{"n_layer": 13, "lr_router": 0.00114, "attn_scale": 0.125, "optimizer": "muon_variant", "lr_mult_down": 0.7, "train_tokens": 510600000, "steps": 10644, "dataset": "wikipedia_en"}
Below are experts of layer 5 (counted from 0) of a mixture-of-experts language model. Rows are named router (the router's row for the expert), gate (a neuron's input weights, with its number), up (a neuron's input weights, with its number) and show model dimensions 0-191. Each number is 50 + 15 x the weight over its row's rms, rounded and kept within 0 to 99.
After each expert's rows: a language model's description of what the expert responds to. This comes from a sample of Wikipedia text that the model never trained on.

# expert 54
router:60 56 50 16 47 56 70 62 49 47 32 53 63 39 50 28 49 38 40 47 58 30 51 55 35 44 47 53 62 28 15 52 34 70 50 38 73 46 54 48 49 61 59 54 45 66 33 42 59 70 32 56 49 67 65 74 40 26 46 68 03 53 47 48 80 36 32 69 32 41 65 20 30 48 64 54 42 75 64 38 72 67 54 63 45 45 58 48 42 45 30 61 54 53 68 17 58 30 69 54 58 99 68 56 40 81 51 57 62 62 55 57 50 44 64 32 21 50 50 74 71 24 58 56 39 32 65 55 09 50 25 58 52 47 50 49 73 62 47 34 55 53 64 64 39 23 39 33 51 40 56 64 40 32 51 59 47 28 43 41 58 58 72 64 47 55 60 50 52 32 38 59 46 60 82 28 18 69 38 33 44 58 48 29 55 29 44 54 61 50 55 44
gate2:52 34 54 49 73 40 74 26 49 54 63 30 54 55 84 64 81 39 55 67 44 60 51 61 52 74 59 56 44 47 61 42 55 54 45 29 52 27 50 64 41 67 63 64 52 30 55 58 46 51 57 04 59 56 52 27 49 55 25 57 64 50 20 42 72 49 38 38 52 40 49 42 47 56 32 51 40 58 50 38 65 48 63 61 73 47 56 92 45 49 46 46 70 41 40 51 28 75 49 58 45 12 58 41 66 42 38 56 39 58 39 80 37 56 60 45 54 64 72 21 57 54 74 48 56 44 38 38 27 51 52 52 42 50 63 31 44 38 46 41 68 43 00 39 65 31 12 40 83 34 46 46 51 49 50 36 33 52 55 63 31 38 55 69 50 51 36 62 65 30 53 46 40 42 41 51 51 48 40 22 64 13 74 55 69 59 32 56 67 84 32 37
up2:75 44 27 65 62 39 27 91 56 44 70 64 37 45 48 67 57 62 32 43 50 41 52 73 67 61 63 85 51 55 32 24 87 29 55 58 32 74 54 47 34 38 38 49 58 63 68 45 50 40 32 71 65 46 28 56 56 29 67 62 54 50 31 74 52 19 59 50 46 61 53 25 44 54 34 68 67 68 65 46 59 48 57 52 58 59 49 45 56 60 31 35 58 27 48 67 69 43 36 61 44 65 46 70 57 51 49 57 42 50 47 32 72 49 52 49 50 33 50 51 73 46 29 59 62 54 31 39 55 80 72 30 57 56 42 64 57 49 14 52 47 23 74 48 46 72 47 41 47 61 42 52 22 49 44 31 36 73 00 61 33 59 52 75 63 49 56 48 57 45 32 32 45 59 72 34 62 55 45 64 71 71 34 31 50 38 57 53 35 54 56 89
Description: Sentence-ending periods

# expert 14
router:76 41 53 45 42 76 45 38 20 44 57 33 38 61 09 47 71 42 30 60 37 66 59 55 51 69 47 78 36 60 44 53 63 54 57 29 59 62 61 18 27 31 38 66 50 77 69 63 57 92 34 47 51 67 55 57 47 51 61 59 34 76 53 45 47 40 75 35 56 30 51 47 62 76 58 56 62 63 62 44 38 73 59 52 29 54 35 49 35 47 68 58 57 62 56 45 45 63 39 55 59 45 77 32 31 48 48 60 64 42 51 52 63 48 67 30 36 59 36 34 66 27 78 76 59 59 56 50 37 68 39 58 45 55 72 74 53 62 37 34 09 65 74 45 50 20 30 35 29 61 59 64 68 54 51 37 47 31 57 28 47 52 50 65 64 46 71 27 41 40 58 45 28 82 74 60 38 75 34 77 34 44 40 53 51 28 47 41 64 51 39 48
gate1:61 59 34 52 58 13 58 30 38 48 92 47 67 50 61 41 32 72 84 66 41 22 43 70 39 49 32 59 47 48 54 66 43 39 51 74 37 42 54 72 29 47 68 56 53 37 45 59 66 46 59 45 76 56 26 57 55 58 59 68 59 73 46 39 51 48 53 58 64 61 56 58 14 83 73 52 38 38 42 59 59 65 60 47 64 49 51 37 36 63 39 66 63 63 46 34 45 73 65 43 63 67 31 73 30 63 26 82 57 42 77 19 31 58 64 56 59 67 40 75 25 38 46 66 55 59 63 47 36 43 28 51 21 68 45 37 58 69 68 74 34 62 50 68 50 27 51 70 57 61 71 47 48 15 60 42 14 64 64 31 55 41 72 63 64 75 40 58 49 60 42 63 35 58 49 51 40 47 44 61 53 46 63 56 41 55 69 48 36 56 33 33
up1:59 48 54 60 32 42 41 49 33 81 45 68 40 42 57 29 41 55 44 50 36 70 17 43 41 52 52 52 33 71 33 52 68 49 52 41 61 68 46 49 32 49 51 77 33 49 45 17 57 54 43 72 43 49 40 80 32 46 36 78 58 46 15 74 24 40 50 60 36 27 50 02 66 17 48 64 52 42 45 32 49 70 50 45 52 90 48 38 60 58 74 61 35 52 68 68 45 60 54 41 36 55 39 32 66 57 46 48 52 51 40 46 65 72 65 52 51 35 67 33 49 22 49 39 60 33 64 33 55 45 08 44 64 40 65 68 61 65 51 25 33 28 10 64 63 53 51 40 38 42 58 49 60 70 75 45 55 39 46 67 51 52 70 13 34 35 42 49 74 32 46 67 66 65 66 59 40 67 34 47 49 49 50 58 56 56 50 66 39 68 49 67
Description: List line starters

# expert 31
router:65 51 51 42 54 67 86 73 65 53 43 75 45 35 57 36 51 60 49 61 31 91 76 53 41 54 37 77 56 46 62 72 47 50 36 62 58 68 47 44 28 70 35 60 46 66 42 59 49 68 46 56 69 45 66 59 31 19 70 59 30 55 40 40 47 48 40 65 50 40 51 67 77 45 70 54 66 64 46 57 53 59 54 67 47 35 50 51 23 56 62 30 52 50 52 52 48 46 62 49 66 64 50 50 58 50 60 44 62 72 16 46 68 59 49 33 64 50 57 74 87 34 40 60 57 18 65 61 51 55 16 45 54 24 47 58 25 83 50 26 71 34 41 60 35 29 34 36 42 69 67 49 46 44 52 64 49 61 33 38 38 63 76 39 55 27 42 31 56 69 37 27 48 81 64 70 21 76 54 46 35 75 43 50 28 31 49 48 34 31 25 47
gate1:42 41 34 36 45 53 57 48 45 45 47 70 46 60 55 60 31 24 20 52 66 70 18 44 61 30 51 54 73 60 58 45 61 26 73 54 65 85 57 63 43 50 79 45 31 28 48 63 57 28 68 42 64 50 48 70 62 46 39 60 58 59 75 55 61 55 49 15 37 43 53 54 48 64 41 48 32 77 65 29 69 42 27 53 64 25 42 30 61 40 74 66 50 37 62 39 61 41 51 28 55 60 23 38 49 50 32 62 33 40 73 49 85 44 44 65 59 51 51 43 33 58 45 08 37 47 20 31 31 45 43 24 78 47 53 33 45 43 57 39 35 23 52 54 46 69 40 46 59 50 33 35 48 57 24 37 49 62 61 54 44 50 42 29 21 56 56 74 52 58 68 68 32 39 42 38 66 54 52 38 27 42 58 53 62 17 43 81 78 52 49 35
up1:54 59 50 79 79 59 44 65 64 62 32 55 65 33 44 29 79 34 58 34 48 51 56 52 75 42 44 71 20 76 39 52 54 62 50 37 58 58 34 62 38 53 55 39 75 48 38 34 45 62 19 53 40 53 47 29 41 31 28 65 35 49 54 45 27 33 67 50 51 23 50 51 30 38 44 39 51 27 40 37 42 51 27 42 55 38 44 63 35 50 66 44 54 61 47 56 57 51 54 66 64 76 49 31 20 58 54 64 55 44 43 73 47 26 36 53 53 99 61 66 46 42 70 66 46 31 69 35 38 58 49 39 49 43 55 58 50 42 51 33 35 28 48 35 33 52 52 69 55 30 51 63 53 51 55 53 39 79 48 63 73 61 13 60 63 27 70 68 49 40 75 33 37 77 64 40 48 71 36 81 39 57 48 75 17 57 59 57 28 58 45 39
Description: Quantifiers and numerals

# expert 41
router:63 39 37 54 75 69 54 39 71 69 46 36 48 23 58 39 68 71 61 60 59 67 55 63 56 52 49 56 68 48 28 34 36 56 33 61 49 29 32 42 59 46 56 45 44 72 36 57 62 53 43 47 55 39 69 50 65 29 24 73 33 57 30 52 60 67 56 73 26 28 26 31 42 53 28 51 61 31 50 40 35 42 48 33 42 43 10 32 52 48 75 38 63 49 65 27 30 48 71 32 56 70 48 67 76 41 52 44 23 44 47 46 59 53 65 35 17 28 44 64 63 30 79 33 70 49 58 42 45 61 29 44 26 35 62 49 67 58 45 60 56 53 36 32 57 39 38 59 53 37 73 50 49 41 26 75 24 52 42 83 39 46 36 54 43 38 49 69 13 90 65 39 35 68 57 38 59 51 51 42 59 62 49 32 68 55 44 37 36 14 46 56
gate1:51 61 48 49 38 78 43 26 32 61 70 52 23 43 72 52 73 56 54 56 64 64 72 42 50 18 45 79 51 34 56 37 55 61 55 55 47 75 31 45 26 23 45 78 40 43 63 38 48 31 53 59 51 77 47 57 39 61 70 66 41 19 60 48 41 39 40 50 32 39 69 89 18 64 21 48 63 48 37 32 43 25 50 56 56 51 53 20 80 32 14 61 57 55 41 36 39 63 59 52 55 43 61 44 63 52 40 78 67 46 62 55 49 49 63 60 41 38 45 57 62 74 69 33 35 77 43 56 36 53 49 19 34 28 35 55 49 53 51 67 73 19 75 45 52 59 41 55 68 46 34 58 50 50 30 52 47 51 45 35 69 25 53 61 75 35 51 48 37 58 53 56 42 52 50 37 84 40 44 35 27 45 63 69 15 51 56 60 34 52 66 59
up1:50 26 45 26 50 59 52 71 12 56 70 57 40 87 37 53 31 56 21 75 68 65 37 33 52 64 35 40 53 49 79 34 60 41 46 34 37 41 37 54 58 13 40 37 72 57 62 59 54 43 62 66 67 71 59 48 72 70 94 47 43 50 56 34 41 71 60 53 23 52 37 66 35 49 68 34 66 46 52 62 52 42 53 60 69 59 50 52 60 59 41 61 71 42 44 75 58 63 53 71 45 51 63 57 59 61 40 56 59 35 45 61 53 49 26 73 61 38 62 71 62 72 58 58 51 63 41 34 62 74 57 47 51 26 39 45 72 47 24 32 46 25 73 39 47 43 49 46 77 37 31 38 49 76 33 49 47 28 51 46 37 51 30 54 46 38 67 73 44 25 70 83 53 63 50 32 95 44 60 48 50 38 57 56 63 61 50 33 59 47 23 66
Description: Space before numbers

# expert 43
router:28 59 68 21 57 44 42 74 37 71 43 47 42 70 50 56 55 58 55 60 46 56 64 64 50 56 65 48 61 55 47 48 48 67 50 57 49 65 61 55 47 76 61 52 68 62 48 64 53 39 29 62 60 61 77 55 76 51 43 56 36 71 35 45 62 29 52 60 56 44 41 60 64 71 42 44 49 48 77 45 75 24 66 25 48 40 57 54 36 70 34 61 59 38 55 49 51 31 72 51 47 64 53 45 39 71 33 41 54 53 48 59 40 33 69 49 39 39 66 42 49 00 69 74 58 46 74 54 50 73 55 57 51 30 16 69 68 72 73 32 32 38 59 44 48 23 08 30 39 80 34 37 69 03 37 76 75 64 62 44 30 48 54 75 47 41 64 53 20 35 28 34 56 51 57 54 44 66 52 48 47 36 59 37 72 39 45 48 34 37 56 42
gate0:36 64 68 31 49 36 16 63 38 38 76 54 66 45 39 56 94 44 76 49 39 47 30 58 42 26 59 43 51 50 60 80 47 44 53 53 41 19 54 75 43 54 59 63 60 48 28 25 38 27 40 52 50 61 56 55 40 36 82 56 99 61 43 38 63 45 59 61 43 50 42 46 57 35 33 34 39 51 22 75 55 59 49 42 46 82 40 25 28 61 69 31 44 20 53 41 38 29 52 56 61 51 52 43 40 40 61 47 62 45 37 44 57 38 67 68 58 58 28 68 42 34 72 71 38 56 81 61 69 44 38 22 61 46 40 42 64 45 29 51 76 54 40 45 35 49 42 24 33 42 67 57 60 54 42 65 39 39 47 39 38 42 37 36 61 30 75 82 47 51 62 65 78 53 75 48 43 54 42 35 35 48 34 42 45 62 67 46 75 23 43 60
up0:62 48 41 58 54 16 49 79 31 39 57 46 53 46 66 53 76 22 60 26 45 44 42 43 43 47 48 57 51 49 56 56 14 44 26 57 36 55 37 49 23 69 41 46 21 44 31 54 68 47 56 78 23 68 43 40 68 63 66 59 79 53 46 59 61 41 33 59 43 59 54 38 61 48 62 41 54 65 37 69 51 45 43 37 75 76 42 40 37 21 75 43 67 54 45 44 49 11 58 23 37 48 60 31 65 62 64 43 59 72 50 38 60 48 57 40 57 54 36 51 28 31 79 42 44 55 43 93 74 15 43 20 52 51 39 51 71 62 48 43 66 47 34 60 60 58 43 52 58 59 42 35 41 52 54 60 49 21 60 57 55 59 33 31 52 42 70 44 63 55 27 58 58 58 56 83 77 51 34 31 41 54 28 45 60 45 81 71 24 55 26 26
Description: Copula verbs

# expert 9
router:58 38 93 30 74 76 62 48 66 57 60 32 69 48 59 27 67 50 32 66 43 64 41 60 25 54 39 65 68 48 24 76 46 46 51 54 52 47 93 60 41 59 54 62 74 49 47 55 30 61 50 41 49 78 63 58 61 59 37 65 31 39 59 51 53 57 36 63 44 49 32 69 55 43 38 42 65 56 47 54 33 60 27 29 49 39 53 70 36 48 60 29 53 36 65 51 30 66 60 44 66 82 55 61 50 69 50 63 57 50 58 68 39 63 38 37 51 42 48 48 60 00 78 74 32 58 86 46 25 69 36 37 45 42 50 82 38 56 42 58 35 57 55 81 48 53 46 58 50 61 54 50 49 29 33 74 67 18 53 39 30 55 70 56 44 47 48 40 42 63 24 44 57 81 62 35 30 70 59 58 59 47 44 56 30 35 32 65 37 63 48 38
gate1:42 59 41 34 78 59 40 42 65 69 54 54 35 99 36 60 62 67 54 45 58 52 59 52 62 50 54 39 61 58 39 78 37 14 26 40 54 44 44 57 61 42 19 64 54 52 60 44 57 51 39 46 49 43 83 46 35 44 58 56 57 64 42 44 49 54 66 39 40 52 50 37 21 40 60 73 35 30 64 51 67 33 33 59 69 67 63 75 38 63 50 46 42 63 59 06 48 40 72 55 33 55 65 25 49 11 53 77 71 43 54 57 38 41 32 37 61 40 30 47 48 55 51 56 11 68 63 37 54 74 53 51 54 72 32 50 64 55 54 38 00 36 61 47 57 56 39 50 47 49 54 60 50 49 35 60 64 37 66 57 46 40 50 25 44 47 42 71 40 61 29 38 48 65 70 10 15 74 42 41 31 71 45 59 43 23 50 63 53 51 52 48
up1:46 60 44 70 29 45 41 39 36 61 18 36 71 65 57 56 53 20 65 53 42 44 55 33 36 35 28 34 60 39 74 54 73 56 77 68 29 44 65 39 44 41 11 63 58 47 31 85 43 53 47 65 46 55 40 66 27 58 38 56 44 46 42 70 34 79 52 50 59 37 61 75 35 68 57 52 67 58 60 33 57 20 57 21 55 42 64 46 66 24 23 55 63 48 85 31 61 24 69 46 54 43 27 79 59 56 66 37 38 50 47 51 48 69 71 67 63 31 51 46 32 48 63 51 99 57 34 27 34 15 47 39 61 57 58 44 25 63 47 59 46 33 48 26 58 49 74 55 65 60 66 28 63 46 52 30 53 55 38 44 58 59 65 69 36 64 45 64 32 46 63 52 52 25 41 48 65 50 63 43 70 44 50 38 52 48 49 36 35 34 55 37
Description: Sentence-initial articles

# expert 23
router:37 08 82 24 66 56 62 52 57 41 48 51 21 36 36 36 45 40 60 32 50 59 50 45 28 51 71 60 56 46 61 54 44 66 53 53 41 66 77 48 58 68 34 49 57 59 42 53 50 48 37 29 54 38 59 51 47 58 76 76 33 88 46 30 56 53 28 73 39 42 59 63 66 61 65 38 59 45 36 61 39 57 55 65 32 60 48 44 47 75 70 32 67 61 66 49 27 60 51 52 50 59 39 58 54 65 52 83 66 56 13 55 52 63 62 47 52 47 59 63 58 07 56 59 80 33 49 44 25 63 20 50 53 31 28 57 23 71 38 25 26 65 47 75 37 36 30 44 37 47 49 56 59 38 35 38 56 37 44 36 44 72 76 55 49 50 53 36 61 35 38 38 71 51 59 56 29 56 59 31 53 39 34 20 80 26 33 24 48 46 59 35
gate0:43 49 54 61 43 53 84 52 70 58 44 57 45 30 61 39 99 63 30 49 42 54 69 62 71 54 85 54 49 28 61 72 58 52 58 66 25 63 59 39 62 58 52 60 94 50 48 39 56 34 29 71 37 54 59 39 74 62 53 47 74 58 42 56 56 60 46 60 52 54 59 34 34 68 68 23 60 68 57 53 43 42 37 48 57 53 57 62 51 41 65 57 66 41 52 61 63 56 53 42 36 57 50 19 65 35 58 70 63 45 75 54 23 57 63 61 80 42 56 64 50 63 44 67 19 59 39 23 59 26 60 45 41 48 41 68 79 37 48 55 52 54 25 19 28 39 81 64 39 51 74 59 57 67 46 58 34 60 50 23 48 49 62 42 41 52 41 42 56 50 74 46 54 70 58 45 51 67 57 81 71 58 47 12 50 60 63 47 84 32 27 62
up0:37 34 40 09 39 55 61 36 43 44 35 41 40 50 51 81 67 68 33 48 46 24 72 56 54 56 45 63 23 50 49 45 26 24 28 63 23 40 51 51 70 47 25 32 53 44 34 55 43 65 48 58 51 43 42 42 78 40 42 45 37 63 72 60 77 48 23 67 47 49 77 79 43 47 53 67 37 55 39 50 65 73 52 52 67 66 28 30 58 60 25 50 75 36 37 52 64 41 44 38 23 37 49 32 61 42 60 55 58 73 59 46 48 51 57 53 43 20 60 32 50 54 42 58 47 69 67 32 61 25 37 44 69 31 42 74 97 42 58 61 53 40 29 48 53 46 48 57 47 63 37 52 49 64 44 45 17 45 54 59 33 56 56 62 53 42 73 32 51 54 41 57 43 55 69 26 64 54 85 25 57 65 40 35 72 44 52 57 45 73 37 97
Description: Definite article "the"

# expert 37
router:44 09 45 40 42 49 30 35 64 42 56 69 35 40 54 81 74 59 46 52 60 58 71 74 42 87 65 60 57 23 51 68 20 48 42 36 54 51 54 38 24 64 64 59 60 79 52 37 48 52 49 73 72 53 37 61 52 42 65 71 37 38 57 48 56 45 25 54 19 31 50 58 41 44 45 60 79 52 59 39 65 63 26 64 49 43 67 55 46 85 38 37 13 55 76 57 53 50 47 46 72 58 59 44 68 41 44 73 46 53 53 69 40 61 43 23 57 69 66 61 54 36 56 55 52 45 68 48 50 54 08 62 55 35 51 72 55 41 66 37 71 59 52 79 44 56 24 31 31 59 50 46 45 24 36 54 41 44 22 60 52 52 48 43 62 36 68 56 33 64 56 60 31 63 83 55 43 41 36 57 35 47 41 65 60 30 61 39 32 06 43 56
gate1:14 75 36 86 38 48 34 38 57 35 71 50 47 45 70 49 58 47 38 46 67 36 58 27 51 36 76 51 66 68 50 61 37 86 73 58 28 58 57 65 74 46 48 24 48 32 46 38 60 53 64 53 59 58 46 45 85 56 56 55 50 37 32 48 48 52 43 47 60 72 64 56 55 54 58 39 45 39 49 37 70 55 40 55 44 47 47 71 52 37 70 74 37 52 74 64 65 56 46 27 53 77 52 49 72 34 46 56 64 60 57 43 75 56 44 68 42 57 41 61 75 52 90 64 29 43 46 42 50 50 73 72 59 55 28 68 32 56 55 40 74 57 52 63 59 67 31 39 53 38 48 55 49 59 61 42 43 16 48 07 38 10 74 66 83 42 59 50 62 61 63 70 55 24 67 56 58 47 47 67 28 68 47 41 59 35 25 47 78 44 54 72
up1:43 39 44 79 50 21 24 35 34 55 81 48 58 44 21 64 50 57 66 46 32 46 56 36 60 34 34 64 69 62 31 41 41 70 51 45 47 83 77 53 28 59 47 51 21 76 48 08 60 18 46 35 58 56 62 61 42 60 64 56 57 42 51 50 50 42 51 37 37 53 56 61 72 35 51 37 72 58 66 42 53 67 39 64 52 39 60 52 36 20 69 57 52 63 52 77 56 62 62 34 23 82 76 71 80 50 56 51 66 54 35 22 50 55 29 57 47 46 61 54 23 65 47 36 49 47 68 36 41 43 79 55 64 42 80 79 59 55 60 44 67 51 48 75 28 50 32 42 27 43 63 53 63 50 67 58 35 52 46 38 48 47 72 39 64 44 56 52 70 60 90 63 58 22 50 36 51 66 47 42 38 46 47 60 83 34 62 60 50 59 63 56
Description: Digits in numbers

# expert 42
router:36 16 56 48 53 40 61 53 84 65 45 66 44 30 41 65 71 45 47 57 59 60 60 42 55 39 31 48 37 27 57 52 60 68 40 88 60 67 44 50 61 62 51 65 31 99 55 52 61 77 38 35 70 70 61 41 63 55 94 53 21 55 49 41 62 33 60 53 39 28 47 46 48 69 60 47 54 90 48 93 43 54 65 48 46 46 51 59 35 61 65 47 75 47 48 56 67 59 47 53 63 83 23 46 38 56 37 68 68 38 64 73 39 45 38 38 38 50 90 62 62 46 73 83 64 58 40 33 40 46 60 44 36 50 35 53 52 71 34 47 13 14 59 43 44 19 54 58 34 44 60 56 43 39 29 53 27 50 42 57 41 51 48 65 44 31 62 55 41 40 39 32 63 55 44 61 53 68 48 35 57 54 47 45 44 47 39 66 51 38 52 34
gate2:46 59 28 54 38 46 71 24 31 57 78 33 16 50 56 73 79 46 30 34 69 41 47 42 60 39 11 51 59 41 53 13 68 70 26 26 46 31 55 59 38 44 37 70 46 49 48 61 81 23 43 55 59 45 70 34 51 69 49 61 49 51 69 42 63 35 52 64 62 44 77 50 25 45 57 43 47 36 42 86 45 28 36 35 59 46 37 47 43 76 57 48 31 38 58 53 82 53 67 51 25 37 57 51 46 47 62 34 34 51 41 37 39 52 50 55 60 54 53 81 50 20 50 30 58 40 66 57 90 41 33 46 55 39 65 39 69 63 67 45 56 71 45 37 34 55 60 48 22 47 68 40 31 49 78 69 58 46 61 52 51 85 45 42 55 55 39 35 42 58 67 75 65 22 42 51 65 62 45 66 53 35 62 53 39 31 56 60 40 42 69 25
up2:33 54 55 46 61 56 42 92 73 69 45 25 49 61 46 31 50 53 72 78 66 55 66 50 40 49 67 51 29 39 20 88 26 38 63 72 36 68 53 49 69 51 33 25 35 48 71 36 30 60 33 71 26 64 53 55 51 52 47 41 68 63 30 35 60 56 52 50 36 25 53 55 49 45 67 59 50 66 58 45 50 84 57 38 18 47 52 64 56 37 69 52 36 50 44 69 44 53 28 54 64 38 41 80 44 80 38 35 53 55 54 49 52 70 59 44 56 54 41 36 35 52 28 70 23 52 25 45 64 26 73 49 45 44 31 70 33 40 25 36 25 53 81 57 29 47 49 59 71 42 25 56 58 47 50 27 35 45 33 28 33 24 40 66 30 29 53 58 60 45 37 53 51 51 49 66 31 47 61 48 38 76 42 52 59 67 69 29 76 50 42 54
Description: Space before numbers

# expert 29
router:42 42 81 55 68 44 54 40 34 36 53 21 59 52 49 54 65 68 68 63 46 79 77 62 47 35 68 55 70 25 39 61 69 47 30 92 55 35 31 24 48 26 51 61 52 99 68 39 61 41 54 65 57 74 55 49 66 56 58 59 25 57 54 43 37 69 58 90 44 22 22 40 57 65 50 25 40 51 82 76 69 48 30 53 33 51 21 59 17 37 50 57 70 58 59 43 31 63 57 69 47 62 35 48 54 56 61 60 45 41 40 66 49 63 50 39 54 42 63 63 55 17 50 65 39 42 42 54 22 50 50 58 37 18 43 63 72 45 36 60 51 54 55 38 41 29 54 53 66 72 65 54 47 48 48 48 32 26 56 40 54 58 61 70 48 31 42 37 25 51 62 44 33 67 50 36 59 62 48 35 43 47 59 29 56 49 31 46 75 47 29 48
gate0:66 31 71 40 09 70 61 49 51 35 56 38 47 41 51 66 45 40 54 52 50 25 55 43 70 47 44 71 41 35 27 60 29 51 44 86 69 75 58 20 43 50 58 43 71 61 56 52 65 49 74 46 60 62 40 67 53 41 54 74 52 46 50 78 66 61 37 68 39 38 28 40 56 78 23 71 61 74 36 54 45 71 36 39 44 26 74 53 45 35 24 54 45 37 68 44 22 54 37 39 41 60 35 55 50 64 48 40 34 26 60 59 54 56 32 41 56 57 67 54 55 31 69 36 68 44 42 45 38 43 76 55 50 61 47 64 59 53 67 28 42 43 66 27 59 53 40 64 56 50 47 34 88 59 46 76 55 57 55 40 32 45 59 47 35 77 19 80 55 49 54 62 48 50 76 45 20 25 86 62 33 75 29 30 56 51 41 71 38 42 38 50
up0:57 51 36 29 36 81 58 47 46 36 72 44 41 41 55 47 33 32 56 41 30 33 25 46 69 61 39 81 71 19 11 68 25 42 40 54 53 68 31 55 82 52 53 47 42 68 55 53 55 51 57 37 67 60 33 52 66 41 45 45 66 51 47 95 47 35 41 66 32 27 28 53 51 41 26 78 55 50 59 61 59 62 76 55 50 04 46 64 53 26 57 63 56 20 59 56 28 61 33 58 51 60 51 37 49 40 47 46 61 32 53 57 59 49 36 35 60 66 36 36 53 41 66 14 70 45 38 48 32 49 27 59 56 54 55 67 55 52 79 44 27 64 50 25 38 28 38 62 58 29 54 48 69 70 47 73 36 40 34 33 76 57 40 30 31 64 47 65 34 51 59 41 38 57 47 58 60 35 75 52 34 34 41 75 44 31 47 61 61 61 42 46
Description: Pipes after names

# expert 45
router:43 23 48 14 57 84 53 39 47 64 54 23 55 62 37 37 49 52 23 47 31 61 43 44 37 55 56 57 59 25 59 40 67 50 54 60 66 61 43 63 32 61 37 54 58 70 36 63 73 55 57 50 38 32 42 44 48 68 66 41 29 45 52 38 56 63 56 55 50 46 26 62 83 72 37 52 34 65 65 40 49 63 57 49 57 54 30 72 31 83 54 49 43 23 58 36 45 69 48 55 49 71 31 60 72 74 16 57 44 34 38 60 47 77 41 30 39 61 43 55 67 07 65 57 40 47 77 44 45 79 25 75 33 54 35 61 43 66 48 64 60 30 61 52 87 49 47 42 29 76 45 47 38 37 47 58 38 39 59 15 32 50 80 68 66 35 58 39 18 56 33 35 50 51 55 39 53 39 65 40 52 71 48 50 64 41 47 77 30 53 54 38
gate1:60 53 55 19 36 67 69 32 48 35 64 36 62 49 48 50 38 60 73 68 42 54 39 31 43 29 45 64 40 41 41 51 60 57 70 40 51 35 77 58 67 73 54 70 32 65 76 47 58 34 46 69 65 65 35 44 51 84 57 48 46 63 44 33 26 68 33 31 35 58 47 86 86 31 46 43 58 55 56 51 58 52 42 46 55 17 48 66 53 36 47 63 33 50 67 37 21 53 32 63 25 25 46 47 15 46 34 55 58 65 46 52 61 85 47 50 60 43 30 68 37 59 53 51 63 50 64 66 64 68 58 75 47 60 57 69 40 53 52 32 43 09 60 55 48 70 39 70 20 39 43 64 60 65 85 51 57 45 19 50 75 33 58 68 36 52 58 56 57 51 54 48 29 41 88 48 38 64 24 50 70 34 56 52 33 46 32 65 47 59 44 52
up1:46 55 57 61 58 37 24 59 43 81 27 61 53 71 25 50 47 38 33 42 45 49 51 68 45 45 40 45 38 64 42 38 39 30 53 49 37 39 17 52 66 71 52 23 72 53 40 42 52 62 67 42 40 41 62 69 92 37 48 38 56 52 70 41 57 67 50 43 50 21 24 32 52 67 42 66 49 47 57 71 64 21 33 34 51 70 05 58 41 32 27 48 49 69 63 56 53 32 28 44 55 47 53 45 57 58 53 55 26 81 46 40 26 26 28 38 27 54 58 54 36 46 62 51 37 57 29 43 09 50 26 47 36 31 50 38 71 43 28 58 61 81 34 57 54 82 48 62 59 73 63 55 45 41 61 43 49 69 62 50 34 80 45 66 48 47 62 46 64 28 60 42 57 84 46 51 51 48 55 66 16 66 48 44 65 59 65 37 48 33 50 58
Description: Possessives and pronouns

# expert 51
router:59 44 28 30 70 88 43 75 52 83 38 41 61 63 27 49 65 65 51 40 76 58 73 47 20 28 29 56 68 62 38 67 69 55 61 51 40 44 59 38 29 50 46 48 48 64 26 57 39 74 68 67 49 84 53 52 37 64 37 68 24 32 46 37 43 39 54 56 48 45 51 50 65 56 38 39 81 27 53 32 50 51 35 71 46 48 38 40 05 45 43 42 22 62 49 38 48 67 69 71 46 58 38 82 59 51 27 91 47 40 43 51 54 49 68 77 47 47 50 53 44 23 44 57 56 53 72 43 46 71 40 52 37 44 67 59 39 42 50 34 43 47 54 43 46 52 43 49 52 65 64 37 75 27 32 82 58 46 36 57 15 36 43 54 38 28 49 28 29 56 51 32 33 68 74 69 43 75 28 39 60 64 53 45 65 42 45 41 56 57 59 63
gate1:41 37 35 46 86 40 52 50 47 69 20 41 54 53 48 33 57 62 59 35 77 25 51 27 34 41 71 54 43 37 67 68 34 85 49 26 80 56 35 49 60 38 66 35 51 46 44 56 78 42 27 53 34 48 56 45 39 78 70 41 54 54 50 24 33 56 34 18 54 72 39 33 81 43 41 65 32 51 57 47 57 33 71 64 37 74 64 55 57 42 84 45 56 35 58 76 79 41 66 38 50 45 57 37 24 48 50 74 75 56 64 56 45 47 73 46 63 59 68 59 38 34 30 66 50 60 26 57 42 67 56 70 24 27 62 48 29 59 65 44 54 41 58 64 37 49 68 62 45 68 47 39 35 26 42 59 61 38 38 53 49 60 34 36 67 38 31 46 56 57 16 78 40 41 59 67 63 36 46 63 46 45 45 56 42 15 48 55 47 48 28 67
up1:47 53 51 49 62 53 47 67 21 65 60 25 68 44 72 51 47 68 26 51 50 78 57 65 42 43 53 70 50 32 50 79 76 43 52 19 22 54 51 22 52 43 52 39 55 56 21 48 73 48 75 56 44 52 76 58 50 80 58 26 52 56 63 55 57 45 41 74 53 47 37 25 42 54 79 45 54 61 40 52 73 42 49 89 45 74 57 72 20 45 41 67 40 58 36 53 43 70 65 48 49 31 69 36 66 34 48 76 70 57 65 35 47 37 22 67 47 45 68 46 46 43 41 83 57 62 21 49 34 61 60 47 65 59 63 52 59 50 53 12 47 52 49 43 43 50 58 53 40 70 62 47 42 42 00 59 66 39 32 65 38 54 39 59 64 57 65 32 30 70 40 60 69 32 65 68 45 50 34 62 57 71 58 76 32 53 62 51 36 28 54 55
Description: Nationality adjectives and separators